Weights of a small mixture-of-experts language model, trained from scratch on English Wikipedia: 5321 steps.
Below are experts of layer 3 (counted from 0) of a mixture-of-experts language model. Rows are named router (the router's row for the expert), gate (a neuron's input weights, with its number), up (a neuron's input weights, with its number), down (a neuron's output weights, with its number) and show model dimensions 0-255. Each number is 128 + 24 x the weight over its row's rms, rounded and kept within 0 to 255. Numbers have three digits each.
Before each expert's rows: a language model's description of what the expert responds to. This comes from a sample of Wikipedia text that the model never trained on.

# expert 22
It responds to: Personal name pieces. Given names and word-piece endings of surnames or place names such as Robinson, Katharina, -ton, -ley, -ović.
router:121098122069129109121116111119119081066128116156146115111150120123159105153088152139108152136114126136150140124108133117133091103144140170137096134130129110119147129119155148132131126161113124121136114137102142147082145165135108151141147148106156127111107152108165121125111146109159165067094119100142083146118156132131154101144110120131147094107098115164099098137112113085102133162158139110085120106117159124136127103109132114083175126138165108154144117140170085139173095084144149123078168125097138136113162156160138105143109148122132116171123089125174060135152103146079107154132099148154145165137143152129108127141157116072099119148089116160140142101116133124102133098134082092142149097123157125117113140133149112158133174117158077137104111122149133128141129139159149
gate1:175143123141146144116105084145141142119099161111157107150134097152115122144141142128129135082125097144129111164112136120130113086114148118159082141122111178153157125168142126119146169124141123139133109104154184182113130158157135130080151093105114087121167116155115132126118136139129121148134153174147094132104135147145145142126113222154134144110159129115152105069120137119132193100135087109132174115125171159120149120138118130105152147129141131086184151142118100158184146131101136120120115123134120137168102150163135119182131090106093121171139093123146105121150134137161094158107117175136112178134098145114124149136108135134155129124147159126135082106120137125119124131129125146164089130109088120135123122084136131136152135112158150147138082117117099116127138162143136
up1:142137145144156137149113114102147156130129111128122127111114161104180096116125120134160100172096081095105086137097155103171136133184139185129132106086136130097132123093135106144148118111114137101144137140124083110159112097149134121158086124156128136147101126141162131114152079149120113117118145161096149117171122129106132164136143086105142133127122153144128161127158150181138114111092107125106177141146151116140135133144144130115106136142138153206115126135102177107109115093114147109155177089148131156083136104112116098111144119137119151131142158139129126133123149142174122121136122067109162116071156074116131132117122101109126118120167139104109140180116096113144125160150154125117128096118177118124093136144167118115080125140108102121115137180131153129140152129110171
down1:136139161137122109136125112147118123140139146117108125132164104149150139111133158136130164120080107097112142104130109118137129126086141146134089112122129153108120113154148104136122188146164127113106144131126144141144133160100124156130179125139127128120157125112114158146193147159126138114121141116144115111084103149129076122115107141160133141147131125127134143134115138058112177161119110129174191107107172149151113139137125143120146158123106084083149159153128091152139119146066171117083146151118104132117102104157128186173123130114156138140101117151130140142164124125121126155115113161136120151177113124132124136127134154130174153123161113133125147114128085137136161138125150183127082181151079136119100127122176080114180119121120071174149119131135173098120134154148130
gate2:126140150135118100154145147111128127132150160138125138115165128127161091154162100114086124154082122102152109071123087153137105133169127090145146093121109077123153105157165144153173106120119132086189103124106129147127087117141128100128108089079115117140126141110130133155118131145140127125150140083089144159095119123141151133062133116110155094120148128123139113107120160140103117122116127076123095123104146137142089150080199133124109098109116118108134127085144117138146088096149136164137159165142126157162121124104133174188132115100119159125095106146167150115117141113129159093101141115082150077090165122123137159139114127126143119103143106148124119122125152124129161176104099159119191164138127123128109141103146144090136122133154143120127151131114125118103112149130125
up2:110135127200194137132081167164125120129139123146124142125138156121151129138109133126114119090127119142134104109133108106120123153120102121115166116131121093118085119083130102118113121120136153107161125115109102152182121112149151142144104121128103092107123085126129148166132101148121158093126156135131141103112128107118126101127153155137072124094127159151078156152147112112150111143188116164141098141140130102118101144113137087149098182099115184149172106098153127129127154097142105116126097171176144125152140157132103138148138131159151093153116118121127115164138177183131157180087097130175113124130139106122124091076141130103149123101150106096138139121131120147140140140150114134101091112127098134152106111108138151100163121142141078141149121127151141112163151168082135
down2:135143147154122129101092137172131113144123121125170140107142106175121104115158124119159113164095129127119146095160089141091154106136128129160093116131136139133095151107112156096121153160120124126096132092137177141177141120126147146104135105135092153070089127122116137105117105123156124130129097088142115119092144142139126113123130114142106114163090138170084144133154143105111111128124156136113120089134121133158100114123168142131153114097114142095087138110101112112146114132133125126108141113113121143113170110161098145120111087129102132090103116098193146121093143132159136100137197146100143105140162140154139155120133120119100115119130149193138166143152160125110151153136125137162126167090140143109087170164137056141115137147101142124131128136158137083075114061139161
gate3:150121111161104094116152130151170129071170102135089144140143147153102085127153128148127142123193065131159124132136092160134086114077103159146107117114089191139130115127131159148188145149132147108148106112131138103147144144137136107139157129132107162091122108127128165111070111111140152130152149135170130102130104109113127136107119091135132118130176100082098127150097068128110134154119129139128161132093146124090133116103136130121123117128112147121149134176139092095166129135124141123128122172125121143098124133095142167134134094122138113101147123132091151108126161155100091125126119122126125115123127131156159133119173111153165155130122108168108164132122095125167135148128098109104080141084115112127091120132101126123152093121120110140187073117147107132160114149125088
up3:132110138173154114148122101128157110146167169135141119109116180161139131115163145120093132139145131131168111080145113135162110149100140075142130130171146127159156105126124151173151163140143138114172151114120123085186134143164146133109159101142070162098120135162141142123162136118129139128112138136136127152102141103135132142103168131198200128103153083103172142123150119149156111130166113132103122139129118130087121089122099117105133101132139143154125131123123130113093110120128135149155116170129169121123106088128128135135148152086123125132123146149107191113145143157138142152146121096110115143112161130152090148064143080127151168144136173142159151116138095124114133163145126131096144124100094141114101141128121084135131104109167147085113154116150100116094133137155110
down3:113121132171128195106088135134175117105142120113107151153111122137104177145138133136153137137177101121125154094142163176154129123092124108134124117157121138137161156095089157140123158165125113097148136134119095102155137143121114083138148112128082117137111099107115105134142107093147110141145117152134127175079105080147120152113136127141144098123143092141155144114158138135135097119140139158171115095148112098161089175130109094178118132113124119136113168118141108140127133153100141085154101151112123121057109041138119133141148105128142120123158118143100157130144162142121094108139096092085125148127156144176129159123126127138148101150115165138096151131129128138148126140136133134128128150056100117110117144136111096110116127128168136125149118159149123092084102159161128
gate4:111112101136114129143115133139124113108082115116115138121126113186105155115125174111143122147112148128138123158130122169116130094140137131186111147123146116126116170185092125150151125092178134114104183151146121105134078132115118118144106079084134161174130129165143147134111090117105136114146201141116154088109118153109132162129166126081124118129154123129116089121137132147110143138098151158102108124110163105073134085174163115104094123112118129140124117119112105159079129128162114096173114143143130122109147116109171133137147112124127112114110088136125120098186133148118133127124127096153100108153121163137119127152123141112133179104115102144118158100139118127079102161133130157111082134134115122175114128164153109146200157147136157144129140088133118106122146114104095
up4:145144097136157161119129106136121115124084145128109101170130128166103152112136157077126110140160147131165144091130107128126112144122160125138130138126135112116143169143106100150165106101152190106136171174135147146093072162120113125147108102119124117131167127164127117098107088086123069132139165150130121148103136112130101131107135154068118119135135121066107130145134125134138100088115146120161108137097139112125149129118099097101146111187075119128163108135152091124156150125153137089143102138107126141117133139144142135131145151137149146124140147114200103099122126094145089142143152103126085153202098144117123160122089142095136144112107141096121127092103126143127091140156118135099107093135131130152136087148146133145130140147145086147147107129111091110172134155089109
down4:138109125101121118152139094110135107125142134140167148142113132144162119116152134098118127113137128130120132097133162099122116135124101162160107182161108102129117114162144092155099145104147161126128175104106115113100108151106136147114109122131142153139115097124129160096104123165100126141136171161153158134126087167131103146133123160149145142150123169141103104108113093087119131170151195102141096078092148087072106122143140087091127107135142141119148107099152120092126088176146142173136141141128119125096154132136119128150107153141082138105088138207123155115172131069165118137147101094158107069121143149134183143128087149104106136113134122103136113125134171110138118132128132139130138114138161097163160141137149118141149099128114109148128147116141103096164102118099117
gate5:100122125131183124118129100151125101109106127118116117158157157081136127093103170153141135115098129143129128161091139129131113156079101139114106108164126133130113153103135164113092092129174111122134071105139167162116108115121108126089102133112156141146105162082185100128139098105136109130093125126150105141104161171109142059140103127107157112120119125103107122131107086163139125119141148141128127123105099118105100187135116163109108131138169147145180146125126123186107137148121134107112132108121145145096098097141134104140154150126124092140140112148156123134144163151118133103135113169087136161133167144145123114148125144165102162123099136116120213139143123107119150126096116124179152118138165132128116138124129161177126138135107167110101105145095179144128146163127095
up5:144150140138151157173141119144088114143139106102124177121184135156157109073091138112109104135120136116141125084107114133110131096127143125139125137127153104171110140137172120105103130118169130096115158087121177122117142133113131151121102136130065133103122129132090129148175105159096123108111112132120116080085122169087097107171145141128133117107142131131121091106114126132109115133150131111119136127088104129108118112160140150102149144119119121091107109127111157147130118078151132139140154122137142134133122167152145119134139130105160120124119121144131139109184252071104128151132107140119167100116160091137158112142097142111095161139114158115134157121095116155108143120124121121138117133125133109146146115126127154120104127138130076118090121100194157091131165161160131
down5:135132132183107138142121126128086167159128171180130162120140058130159129119130159125102169096132126107095143134137105143090149105124168133120148114106151112125107137097121127123112186123098127117086157113133085124167149119142142125115149099138092068143135155113087125128116146113126100138125106112095145071118106120112135136146134108124152105141131116196098153126132111114143127128108086138131077134123099143133122106135148120112165141108121128095113129106155082113161103145116145167139097105119117119136143139118134143163118118113078155099121101077115142117103127109119111138152151096135149120153140120149172144107164086125148103145162168112127149148144143081054138151101187088134106154115121104114106108141115096081117118110155097137085116104115142128156118127100139

# expert 6
It responds to: Biography descriptors, line breaks. Nouns and adjectives describing what an article subject is in opening lines (political, American, village, passenger), plus paragraph breaks after headings or lists.
router:120090116124142088142086117110178097111138110168138129132153093107126080144112140114104136112106152103153116102122154153117105159087140115136074161118102109129156067155163168170130185145147137159134106143127152111110132116132174159128155145128149090133122131110126106104100122123145143115139152127116101155109105132152120143171119158140144107086132102139161107136093168101105102112129163130127175091131125075146159126124123086132130092159162078131114084148163108155149106137074154156052130146126095104114123128157132106153138112122134108125141080146140092158132118146106137140133116086118142141157166122162110120129177130103111127155107108156160150116081139163138164126123121124117147130156132128089135112170134133130112118102133120121132125107167082144132129137133143
gate0:143095112102149107144115104160160110123125118114150127155104108105136131106136175141118124124144123123121112102140118155117104097096133095118152131156112144114154125113101138141113156147146139131125107174141136056137116163169143105138146126166159095117127080144116182140155109145117095170139151122106117107140108100128119115114148123130169119105111083144135108118106187146136135139141155121106136149163107090129168105124132086166138124166119121135087131133090132139171106143136124159104161123157103155170177147096141132095126085135149097090115103106099126144110126160150155138152140125125161151085137116117105143091106157081085111128141074143144093122115101163104124161095144136092102067132142116138153110109093147148123100125104176080143082139157113108127138158135109
up0:120153178128117114156154109132131178147131177130081152151100127099117106103150158093180151166106183094153104116109139125136101116123126097170163167119149120162157087075105128157126148118135109183121121148141139137116105179127112121112109187111113143117143139131112121138124121148115113134142151120140138143131157126190127128110119137089170120119119128163111095110104146169162130110120127105091118128158126174129121162159139113097148164125194102148118074142099133142155112179121127089142122137119156104107127143144148127131132129124126111140119109115150106113147154145105149141086131141119164112114105099131124092117078120084147112185133110134126135126129118129108115161125133111104104153107153113106126130153170083104167106127179123140113130145123109150128191151110126
down0:181124143146133137150119150134162129117139148087151122089139078119063133139107133100122145114141141057106084098155157111160130148154119103140149152109105111131148157162136177096128125095130119135166100173130145119135112154137125112102108102146136131094147119143137129150115131116183110136153127174124140159081140132169111134118146116125151148188121180130153144097101143115146167127127134167142144111098140123103135191140113129186128142103086085151132109125099105130142116115096132125136078104140140159098139145071128116162131099132100135119146114162144110152140155066148141142113122127117141125133129107115144103123112131120161145122108106155138154132123122168148118149110141146117131109148169146154142104150073122146154168077133120122116132112128115101141191144138088
gate1:139143128137148146138130143099143101122110150168118138117091140133126143139180129130118185094119108176134121149137139152138124174129122128172111139117125055139148119119176154163110176103157149164137107148108116153164154157136155127103131110121154134098117131098105131125144115060136175166103083126128095144110142084127081124123109152151126148142145144118121100143113160136102098139134112144105101139091139103122130143132104120140123102096108103099131107129123133130132103132094110181138130114142145118138147117161091100116125168123120145101115078155135110118152134160107148137115087120096094132154158099126128158114118075094173143139082092162119127141137126072176133176141144130101124108109099106110104060169113122109131141152117135131120149145157181126095157135124144
up1:108126143120089139092143131061130133170155121185136156138153144150141119145153126137112174149138122149148149163134157142118129148164116178172128130096113131123130099107141168073137147102135104111129137143115079100132129120108147151143147141106143140159106160175121157139123109165112132132156090181178099097106155120109104115148144120130135117136129116146159138152142096132123147149097129160112132146126161135115130081063165116146149111091109073132079139129079134097165082131104139121116141123100146119149166109168130118114137142115105132143136155119092134178103160127116118131175146119134102176097104153136123122098126122070126124115120143125140139155097148113149146153165089160097147113119139114107115136170074133101123104106127143115128120114133147147149132090124168
down1:105085180136103090122144098111139154163085148123124139122106130127124141143119155133150146104125145126125113176163161152117133151153128067137096112105177115099123135125139197091145133101117098146133117069140131091115114136133095138146123110139087099126131113135113091156125125152087129149116099143142152102095109124093107084134111122099170114143124108107155181124158124118114146079117134100160137145135123148120115167118154080091160091114126147175136095130126151151113113107137110146105112119186141139129080101123113107132141094142079137138118094141135122128153101137127104101138093099157145080103082138112125137113129140140082089131157135170138145124119153111141165104109136107164143116146143125147107162155168111103157160148117141133144151131126142135110191136091136
gate2:125122151135155122107108131139151124061110077108165123140152153120161083180180131133086117148117128095165140135126104128106100099141148112114116154143093116140124103155121139140146155126105093134139122121121129124118084114133127118097165176159108174125166107128080125125152173075174129134118131146148120155156122129181114121108130180143126140123128136087138173143129160130163129126115109104110143128127158136136091093089091107066143157127131085157091115121101119147124093123143070130163151127150105105141127127130139151107153146143136107105131096136105158146141130119146149168164129114164114126131136162173131149140177111142126180123113101132124136141111119150136197132169123111120136124128090119128144106183157126100151127124097112154150123103113143124140154173114114
up2:181128184162113124137117172104121110108182109137115109153131113119116084130100205134133137173122139052139153157141144127095144118128153080098135112107074073135064155129130120117153096126116123129126119125107133116116130123119124153099136145114113081123195117101104110109120124135155123140137108112105143077135196129137149157082108135165130107135136110104091102144116091120164142154133099111114102141147128115141097110129147112125134076137101079149122123119090116139135124100157109135128151118121126123149127103142102113119144161137084099153101110170123124156116103092100081149143129125103115125109082118160111097165124113100142143131131111110105135137100170114172137123098126149126114158144095153114167154117148137140152137148129120122141115114112103107114099142150139
down2:125100096116125129135135154121151093153119125172115125135109154134159080139176127147118133124170087115131100136106163158131160155117131130119142129122088110132121134118131122126115082077147132108129093140096093164133095094116107117140135136046144110147150168151165108161131133125134117158177089147114149173135150172150099174113177113145126112129085069126142140090102165147121079148116098135139159131145108113101128144155088156152128106174119134143163104115116143128116125122116129143111107166119097116144130167113110139096151130104158166084110128158114150100127146145167131118148108136102143140122102103100113075094146109132129126144110115117161101136114066163152156139103118108100153149097086124157109118136129111101118150120144151104131126116132089148134121156106170
gate3:119139152088116108114116147178121151126106095176137116108130092119141118137106122130111133159104133128113151143121153073138136130156138123138118139132146112121094139097110113133088171123121129143117112100126171125141175113124149157111137132137096094175092147142095141176114147077150135101129158120126138136101119126113088132155116165160120157126131082174116131121142107096081111140119152157130129101110114140131124171113159101139147092078147120101117145140118091123096134131107174129087107147121147205164132110149133128113127133137151168159157148157138146113165177126116148127128111147095156114172125115167091156135099104113149139126111122090144117172158109164084144109136151133100143136141119159120119111160097096077124080150146102140120140141117115077108178130157087
up3:131142110097117157114128114151170127116114123183107160135069121140114110145153102123133093166097163128128138162146082097128085115149130166095119140099096108123139144145074159154142159153163136084088087130099104121132181128093132118148144108139138082136121124115083167110127113085108092141124209153095120146122137120119109109154134143156132124129110133110137114100103102171125130140142138144094106131090143139114120127120156119133126110099166134126114127107125184110091098149111155165124155145114108168120138111126098152123142116113130110127170165108136086134125138142109132151121100121151132090101126127167120105195100092121146122104131109106159141129120146152108143149134160105128167102170121099089151124101169136115131098138144144151173126118147096101108155134157099
down3:130122130136144096133143136148168149125147083150159124106142126107150119142127122103139159121144103117123187112178118130147121126107130170143108116092135161088106103097128144082114178146128063131108140111085145107159143116133144096164158129140099132120113130124121175123124137102142155150148147132156141072113094099139117152131158154138154130184100111124123098155111127165127120110051137116119127140081165124133149147166129153137111130117119162098098163135131149111121133108137148109126113139134153148110131138152131133097121113145117096119149154198109116083141093098126138163159111124102151180129161130141125102134102129179107126135138147126171142131102139124071144121111127160133142133152139163094086162087081110115171124139102115128120120168151131074105125155157134
gate4:139153106105133110117096095142151126163138090085090142109123096171137124128104131165138130122142129126151139147111123121151083179106128140188126130154138150104133153130137144134128172144161098142110125140131142149107131122101164110101117166105143156128150143095140129133115131138139128086110153163170128143130137137124122110161136142140130127143111112162163184150114074172117129147145082162139143122202146176130115085102136132150117139157105097094122140108134138110125117159104113139118117123142108123157169110128075143144126128167170107161197152108113179158071136137155120111116135118090151127081122139174092097137086130150103158092134121099108123137140132136124073086166123133142136089114154139136130116149125126127113133073139166139131111111149110166128132127157128
up4:150110150098127137130132101147074149114089173124129145143132102113123118088105128100128162110158158143141139101166106135119114119133116119089153124098152104106142107131121127155157088144154142132149122125133163112121117122153105135161150104166145086094161141147147125155137085108165099156157092102104153150134189141131141104100120168148138117148140147079136153070133108137159120104126070135129135107110167156122142098108156114125130116151106101125078151162176138139156105159077116077112124098108125111118159138169086075128120138063080128144109105123138101113135140123121099141152142109132105096126148110110117087120166105145074088091175144154089120167125103115107145100118142105127098145161117105142111123142129128144110105147133143135114131139102144125149143138111137
down4:123146107049128139140110117151136140132118153133131161147181120144162087170105113124132138125154115155127148116142139189135181116164152117144094163136131089145115134144127124119136135111090144119153129115126163139120160126138130164143077171164132156130147153113106168103131134165144147091118143144124096102121151203125135111145107134150140141177157129151073158107114131137132131139106143136118070103159112118147095092154139123135167158126095151144118093136079160147132161143162102098154162077088151097147128118102119128131154160163163120184158137155116110136106130127138126108094119127129146168135102118155164112124116109136082142144138130112156129128094142120107109115105141112096135131153162123134140119084089136109126128082131107126113154112123110147137124111092178

# expert 46
It responds to: Name-final nouns. Final words of proper names for places, institutions and taxa, such as Street, Road, Stadium, Company, Building, -idae.
router:083122138098145105163096117140110081093130136135140150126174106105128129142067152157128146099103129139156144162119105132118110101084129115158116158119140106131139141129168136172088122130120106132112122148102134163129181136146135162135151141126156117120107153093137086126117154112139133104119090077109083135085159125151150115135165114119146096092094093142134117116098144099112113153174162161113147107120145147111144102101130128096132099158165112172134102142134144124138161080128178149077145132102096118098117109138163121164123137110154111155132110123164091129147090151105153115150088128118141118161150117141124093140152152115124099136096125155145162116126104151112108099170080111119168102127141144118145148153141076136123158122135097127114111129159137162163118194136153
gate0:146135062128119099147109140157129128125110077149129140097177149109098150104116151156118181111123132117120157120082098086110109140150142110124151101114141121151134138096148158162156089115141096119150096121188097140140162161105131117149142157108187132107148136119128125106136119122111120130092168161086156141111098075125118126118111119145077171136158148146143127161135174154151103135129162127121103115126142112143119132110131129127089107116134108144141124110139124106122117147124137135143121116143094111125091099142125098160130166181110140114143126090183160166111157137096080108146129088103131126148143107121155128148089120098158145108136156181125154123119084119158129121125106180163157114143094132127130121110064085096162122131120116117135121108126101158128119141083096
up0:130094172130127172142119178116130124115142138136109139122101148169140153140146159133153145178152130120158106152150137093124130135129133137121130187124109119115104119116136137128102136151113104108108154126119105126147121112168138171114156089097111144127164138149104135085106138127150103147144109112109156147134136135106171134107112095118128109165128117128070135165122088138151160145107111179117106148133120079148106117130120124074120112136136152093139127138115125131138153119087134127147130112141138203124148116142116104128173090174139141136090170125103081090113129094094077129144124130107083172141120155154113125079149130094089149103140092139110138104117119173097139106150137113096169127148091133172153124171127158144107130130133180145096112156130149125151144165127067
down0:132078124112108109108137142100178131157112115112073102151130100122106130162115095145126129114124134180142113137107131114135136129133128133136162124134133120102156135117117167164120152132156106112122154120142132113154175127146125174124142131122104087133113092159092141135138112099121139119133097136144134144114142130156136092095158149120123133137115092134126152125158128083144144121081150123154149102138173147130165190138131076153107102115122157154157146159111129161140086156115110084084133153117158084111129137109114110098188107133138123107128110124123132136115094081132120128117104148100150175116169160116128110150156122083097102092149116158109143045141144164139094110133158111085087132107108131099110120154126133178146094110087150120163098106154147172155131134112117
gate1:103142071119115101168189110148104145115117142113138135090129167106161124099134089138160128098116108121154120142124131124136131158076135112142112091120142136119104132192093136151084163058146141124148138121140101155128106156099125120130121144095119157147135114153106165171152114180124169168148105155123120130119142096160126125132152134095123135134108120107142142110115103176107111098134140096083132141112146140099143125119154162119086115125120159150123071096141101136150122107115163154093147150089137140105167146153101089150158090097121159136118089123137130124116179148130103123115150143090142101140111105129121155181154147136130162129141130079157089119123135131096120123136094164141103103125127108131134144165134106141143142156114094162177138133127130114128182161148132
up1:197157121164131110113111131122114097122116083126126165157162106157148130137085095088104143119130128118095110143153122147112124115122172117108116135146110141113117137068126116111134135168140127126123125165116142130144119144150101167128164129127094100106139152122102129134146149074145119137080126134151081074124123100107164083083154127133149098114112142085109139115114101074129122167137104097139120111158132102144137153142126145068153101139086125089165148118125100121160158126111106143080108137120098146120147136110142119135112143116162102119149156111109146082128111163125118132136175090132086137148132106138107094086148109118138101129123139139057142140130134122127139203111116125153142151162134155082137100109153101116125125116138127147114172087142103108100121131172142
down1:155113133128103164123147123118116112113138129124112122145149062086117196168109124129104120128123139132113141139094101156144132146102086095176083093124104128142141103106138159120159101138156095124144121138121146137106158158130147138148150141088100149135154139079085157107171149149110110121126095140142141107095123108118153106122100128183123135091143098101126118136135127114092099149173091143081126116154114109133117161141137114121171145113101096080150127116100121143135166178190126098140100130140148121156105116097107109108165103145102131185071144173131160141140128098134112117132175140138112167151118144137152117129173134134148119092163112120090144122132131104176147114144110135126111092157128126115100101133112123092147128105129137117158097145181127100139115149114105
gate2:160101176091149152122132100169119106154114141119148149128110124150116131149143151131118129157121141131140138157124119143118100136134153117151108137143106164103174109152131122100093115119108163131087167190064104135143123128084136124164126134156163141141110116134202159131124114126131145138141148133110207136118133153160158159169116101105147136117154113132145096161129127084173098136124119098095182105147148127096141130101108097118107104144117131116130117103143106115136116164129128133124103127130142100143091092107115135155098113162098139081124139187187102081113102117133120165119114133124110154112121146177119092127165127104132137126135112101113076119132126099101123087145108102118132112104141170128160157152139130076143153116170117134132152127139172140148109133128093
up2:137153119098137112158129140113127121162098079158140129125155119148133138102100118131116148126153140112120140132116146148162132151135132120170103130145102139140157116125160134131151080179094156102139119104108088147148145094133112121078154142134090150133102151128133087156144153168113118114114105131092146139147165110108185168129187083122165162137158110117123091153144145099143188120143139143123109141123092127169098124182116139123083099137092144169149097105132123104107097159123128104157161190073148150128106084113103130092127099104131106152123153096120139114164146116152110140119140091081145129112157107129145129144099130138169088144148144160130155117110178123112133168124154122124087114120151142108109108138134136132134149127141145146118116096128098135201112133121145
down2:121088096161083101121156114121113150164159108136125162130139142152139101113101113127102151128157093105151133090110174151120137096130159100157142093122096126136165067078115127100164132167104165103129145110135107112145126090106123125127147102120130118124088111150158123116126110131160103106081144160103129135106158132106131155163116153094188114145162139147108106148121124131132137148124138129167156137110117105163075107148117125153126156143078114109079125117084104157087103100124078140111139099128099133100115112130117165133186099117077103153124147131118149127113132141115128112144135132085099136136126115129138132071090124078139141122128119140131122124117121125179100166138139132084088131104133129143094090140165099103156131148140149147147136114145114179145182126131122
gate3:120132093145072122129117141074128167089120167151156138152136103155118111165120164136191094183115154096095114101086093131107119121080107135106136093137096127165148140136119104113144113081096130154135143137142136086145195120138130097124140131154166141102140114141124136128139092102121099140164109123098131117121135139119101139118128116150094147110104137145139129117143082130116143136109104177126161137098153161126145137108140071128134132130147119105139109123118124143136123129156123143147108155132204105146116111152093122139120086157128172105167147121103132135138180147191134121138101117121135151130133147141124143161142097107146167122157112134197155113147108134132166084117145145128165154142135125134122133141151077089151167142146118135154075125130108102122108147105124
up3:116142089125085139084151166163092157168127135116115143130180155157120123139122079124154153081162130132122133165122148097141123148120163151074085100141093138110149119095128126117117082135117083106129105146142169174158120124122122147114120154125129096137118124121105118111183140101109156117086150140068086094126135131123135119105168126100103142148106139094132123090116144132123094124133140092134127159137126139099114118091114127113132140132113120105122149127140161152150127115148116120106145166118076126092125142117140113101152117146151088087132169102157088097111134112106095130156142139099134148138145114106095095088112124137160117089127095157130160160135108179086131093104099133091107098151137089115115106125109138101113155144079113115119168104126115136083163158121147
down3:100147167105103116151092174129098122143113136182082173090104163134126137109132107143129111124079097139156130133116134117102166119133121154142125112154143143131112063090126144154146120090138138097075098137169093149131107093133112119105111144100127180134101098140109118145131104195110125171108122129126113155086096109093140122104152151158102123116121124144093113095131129158147112125122120166145133105152136134134144135105146155145081138127124098145145156156086097131148151136155130118053171147159098155153138115119153141095147158093126098121136134106102090168115129139116138124127145124135155142136145182099151099128098109155170109106124076131152101163070115165090150156153118130144120122118149137121090129109133128145121133101145117143101124123145144139124115112161111
gate4:174140196105140132120120157136132124156149163099127127080123151140156167133148137124188116130169056142097098100138123154135099089122114128126086125129125133119125120134117139151127097139117140117136103131113111089151117081122140110095100153169168115115134118183116140139111111126138103145095132142132120146109143166149126145106123156168158105147059124171157116108091086103137082147115098095157114131112128108093126113120158133170116154179118128135145133107107115096114087158117112120127144106098129166126127135133127146118127124132112155127155110119168085085142143156130138185119145122158179102144164154160126144114085135117123107110110132109171134124099121165115128139144114142115113094139116146124097168086110144155142084110073148126074133148119139132110117126113126
up4:131094120144144119120159172149166162091078100158108126151125116140150119147100113130146159140148124132088116121113152140112158104143154094139153143120111101138150134132141149150114114145142101138156133095098100140127145112115135074146140158136141081119114082142116143066110171138147138133159116130132108145185099162105118119096093157107116144091158122124093123093121130119070145139110075159106134117131129102115136131101101139072095141098122120115144103108104126158135101190169124168071113129123127146149155137129153146123134126110145144126145123119110099140136122119185133150053163119137113100116109119150115096122155132125062153108181119119151106137120138119131107159137180130106116130102103167136162114136100156142158126146138139071142103155098108121136126135132146
down4:132126123168112164148130099149118101168159103115162096135116166116131122142118120147135161134106120108118099129079125149170132097089124106175101127133116125145102115125144124093094126139135118167157141142094108134157063117168134109128091132126103104121138107128075162143102078082157155116145102088108135106126143136130164125087113181113110125151106154117151096112072094119147134087155104128166136109153123124167119157169155159143148151116112109114123120101123095182112132176116103113105132124138104141132131105128185109119127127122124152116170120170156110122135133151123128114083137117140103179151136139124110108124148166126108106125128124121101106115111118079137153094125075117102102143163115138136116092141121154124112162154120181167153099158089138153093131143104133